Experts of a small language model.
Experts: 48 GELU neurons an expert, a softmax router.
Training: a variant of SOAP for the experts, 583M tokens, 8889 steps.
Below are experts of layer 3 (counted from 0) of a mixture-of-experts language model. Rows are named up (a neuron's input weights, with its number) and show model dimensions 0-191. Each number is 128 + 24 x the weight over its row's rms, rounded and kept within 0 to 255. Numbers have three digits each.
Before each expert's rows: a language model's description of what the expert responds to. This comes from a sample of Wikipedia text that the model never trained on.

# expert 22
It responds to: Spaces, hyphens, periods and dashes between digits in tables, plus lone word-internal letters like c in Excise, Precision, McCartney.
up4:149095160075091151154130127127106110115130178119120152078131092139153129155123108109161147122154148131113113131157101092160138111083145100120135115106165128124135103121139143152105111127127101154087107125137103112108119113134132161108161141162122135112105132159128147150128112092138125143151172135151156162095147137150179129183155085093144117154139137158164144130087117189103138151123121111110121115129072111124144139059131157094111128168100098123118121147100141143100142138172104105166106141127132188105096140131116119133109137165138125105111149127150147097160148116119108162

# expert 19
It responds to: Final pieces of personal and place names, often foreign, in lists and tables, e.g. Hél-io, Os-lo, Emilí-ana, -ley, -ville.
up3:144128136158123102119119078154093096115109147115143129118137088137166115098129083108137158119208151130074123126132109102152119142132154144080117098109129092086120129114118134123128116097122114125110150114117128158146165140109136111118114131135067076134121157153163155144116175108121125140110119153131116151136166127139163149092108161137048115128126185157130108155135089115141157123106120139121147129120133140150157129149146110118120066136131134123123128095111153101134113163128105138104120121109149152058129128123115135105150134099147148116131147145144143171165160105117185136

# expert 32
It responds to: Endings of nationality adjectives and foreign names, especially South Asian, like Sri Lank-an, Brazil-ian, Bhag-av-athar, plus American, British, State, York.
up0:135103163128146122137134084130113142113122123121158156139109138115142144174116143129126109139129143110124142196148167124184104105114144117120136156116157162095131085145149152118121101104151133149112096135120144157121122121126151136163127160132173123130114145133159120123146114139121135105117132112190134109102103126116138140102172130143144150081149152135085128148146119077155150087143094092146167177091116112123148143080146145123077072117125138107105122081151121133146156124104135113110128130136129138155048109154164120123141124122119097144119121120141115073160151144087102072

# expert 56
It responds to: Single capital letters inside acronyms, initials and name starts, often in parentheses or quotes, like ILG, ALS, MBCN, JD.
up0:143137156156115150123173130113123104130150121107097158138166149147107117115183140087153136072105102112099110159117170124088105122151115103158142103115166099127139093092139133132139182138145138098117120109143112145127149089140138139124101099127101157108149074169147116116156121126098076076136163155124131102111133146144147165132117132151126151107134129140119120102155140154079169140143164133123134149117115115127140147173143109162106145173139092163106121125110123155110126114134120125110104097148165104127145171101146152125079110120119142111150133149135062127151127076109096154

# expert 16
It responds to: Number pieces inside years, dates and coordinate decimals, such as 20 in 2022, 19 in 1948, and 31 after a decimal point.
up4:147176119075129164160105097096146154169118122106151133115142125134087092141184125163149137120152110148146134123144086128145168169134140136169119140124183115129149129146149166124128151105129148107075125117137135168139157095152109135140088111170099135097152103101151125115123093120150137083173164104128105158115149102125143141135126130127125114104132130107104133116119142136115170104108135154151116111126132167103072114122124107102120145133129114123108118092107128099133125157085089129122130151112141162104116104155138119120100130149116141181101056117167129142180178131130116143

# expert 18
It responds to: Generic classifying nouns, often in infobox labels and headers, such as Number (CAS Number), team, series, system, type, name.
up0:131159132081128154098112124141118158149122120134116153128125158093128183104130120142125123144152135102094081162132116113157126146109107093118128167101132126110111143153093141154115150120095156116124145112120133132154152104069145130169105098117171107095119132133148158160116112125132113117136140129072148135132141101129168182128093102139179119153154168101164185109145158127089136076161171091109142104129139128140125163135087115131094113153125186144087101104138153118127125126130178134146135121098110109107117127130159115147129090097136141147109114151128155145113089175107118111

# expert 45
It responds to: First capital letter or piece of proper names, often places and foreign terms after pipes or brackets, such as U-kiyo, U-EFA, Mumbai, Italy.
up0:127075118120153115124162094141097105122139102136100148157130127150073143135180126144160132112160156110133122134137118088167147079106125126147153156167075155114134096141168141134115147135098129123112165138113157137113095101135139095121143122166099143084138142152141077123122126112138117110143143090146134146114131123109111117156136132150129088097124180102112140134124145188148117125127172142126094125120113135140121146121131153130150146120128127146123180141116140117147156132071137092174193125136127101099166124119119088153074137163149100107101112152161116114073113125157118139

# expert 6
It responds to: Prepositions heading a phrase, often after a participle or noun, such as from, of, by, with, in, on.
up1:177127147135098111116194118139166158115096127093132160116107124175100168119147138129123135152134127156097165093084118140096117117150150099134149129132128094136106121119166120128093145133148104106133147097141162182118113133129127140096133155118137133140204157115153116144081157166122111099094104101134087106113138127139113106183139110130120124143123162121124131158125128122109149145121147108080133135106127114135122110139139119150145122112094149120146090099155096121122116093128177167068120138106155116117167099170138151168129099119113126116148194110114134142129121167115158148

# expert 44
It responds to: First fragments of lowercase words, often p-, dep-, symp-, or after hyphens as in multi-purpose, plus the, New, A.
up4:124102168121101149115126090087111119145116107101139145129151109140094109114111133144158134151093108119151115121122143137105138102105126099175144117159134116114150075115110169154078122152125108140126131130092138183166113132150131096163102123089134141082161093174157153081147153155141123099135140112142099104148142135159137102128147086113180111165111133136150144158131108105135143138135126105130082139163098086153118153114090105114125189161098118128137149138179156113139115120096164121126107088151150093152127118167162099099108122112137090135137125141136133116121136147108155172

# expert 28
It responds to: Subject pronouns he, she, it, who opening a main clause after an introductory phrase, plus blank space tokens before table numbers.
up0:142107153131128148113120102162170170126148178131131135171107101187145140123125126122135105146099177056145123129135131116135109096140120143094065162137112115135118123118120176132153148118069133105151106131167108116124123132119100102128114131119117124115104110096071099153141131123136145120116099108156167141126128117153139149096136175154157116099151127094136092142164120138120109122133102113118083099144114127127159146064147156117103142121117175155105101128127115129079098119162106123129103173145153171109127138146136147108124104124149111184149152152148166111099110147142123126

# expert 62
It responds to: Two-digit chunks of years, times and statistics, such as 19, 20 beginning years, 18 in race times 10:18.33, mostly within tables.
up4:171096096127125083112125148144129102082178130143151057156141113166139143163109117102139101116120132118118139139086098140138069112131124084076126125117153179136124126082145154109136137101122112151178159150125110133148142076147142078128142117132100094156133097153140136132093134126129118131111160073109158158153103142159165168103111164144117151151123150152128147155127142119117165186106130155143125155141084161146135132097164109127144104151107116154112149141119130118109109168145145147117108130150127129136124121119127131164077126124139134127113133145140129093090120091123124155

# expert 30
It responds to: Final head nouns of multiword proper names of institutions, places and wars, such as University, War, School, York, Company, Road.
up0:148149165128169117117111181158187116157099149145173151122116159146109118121104114107121122113156137107132140155158136149105108109126116125130171116121131131110115152119134093147099129130155131133127093165122132160156125133143116183123120183132117113129124133116180110141113089114137113117123089159146082125103120133093097099152082145116128092162151111159153145142133112096085143100143089123115137147128118166156118096120095089155096124109118133132138082112149125148155161128140127127107129078113156093177129091153125117120097142102113190145107113097128137104133141196101102140

# expert 26
It responds to: Prepositions such as of, in, from, by, for, starting phrases in running prose and headings, plus periods and list-item dashes.
up0:150133129104174134109132123130116100145113144122155139160111109135123133106104132076126074166123102115104129142177079151135157113113136109144145110067097164138110147120123128182061143128130093152095131153174110165165100122108118161110134088109147116146131122076130126117126139127117087169108189172123150094087095101129092137144132109105134149123142151114120123115158149127120185135086131111119149118140103122140158142109139116131127140148111070101119095153141158135139115151155105139107139092113090152163152107136137154142123121121159125134087129149156150144145151130145154129

# expert 38
It responds to: Common nouns and proper nouns for groups, places and polities after the or a, like States, people, team, city, NL, Senate, rebounds.
up0:075140148115162136116123124119105178114156087114073110135092105115166173128117128129126130148141117149118100125155144115143124130115141122130147138153099129135108136096123112142131137137135143153133138096120141135126121169134161138099116158136096120129146147135126140098119126143137128150143151159164153086144145166143140101143141108085109082138104163124156114099184189151145137144126150131133132133097128101119102115150094136072105102123129112125124128139091111175167169106131155122143091097087158094125119179115147082147111138106174099156085167124102121110147089122154083075

# expert 49
It responds to: Opening pieces of proper names for people, places and works, often after of, colon or bar, e.g. New, Dry-den, Ay-mer, Ever-est.
up1:133145095126124167103135132120101141139115111111108148131107148141103173151117130161129121163116107135123145100115118108136141131131146155147131148135126107130160140139068151129073120103142163119118106132118136118141164141138118163124170143154105135126142161104138169118081158100135167161152130098112131023132082133138187120100173121129122150127142091129142148180122146127135120114138072148123087083102112122113122126111153109098136151123086119104148142121095107096130202133107138124085132135103147159131150100151155142129125146143140123118118074151120150156132156125132097119

# expert 42
It responds to: Bare spaces before numbers, en dashes in scores, percent signs, and first pieces of words such as aff(irmed), pl(utonium), dis, un.
up1:139147155139149131115139084125144166134088151134162127135118179169103126137175138094166159115151175135117132124125143104079120129143096125122104090152117136085139128157103092120097113185130140127141125122112162135141127145083119147097126153102144146086119149104143156145140174166104133070137112114118152152141134131119129144132100129115120175107199151123077124115136112115127126100137073142107125177134110101121164122159068110126107132111141136145113135112119133096128113140103136144119118140146054121111102127133148123153112127104159104142120152138136109150130153116146149065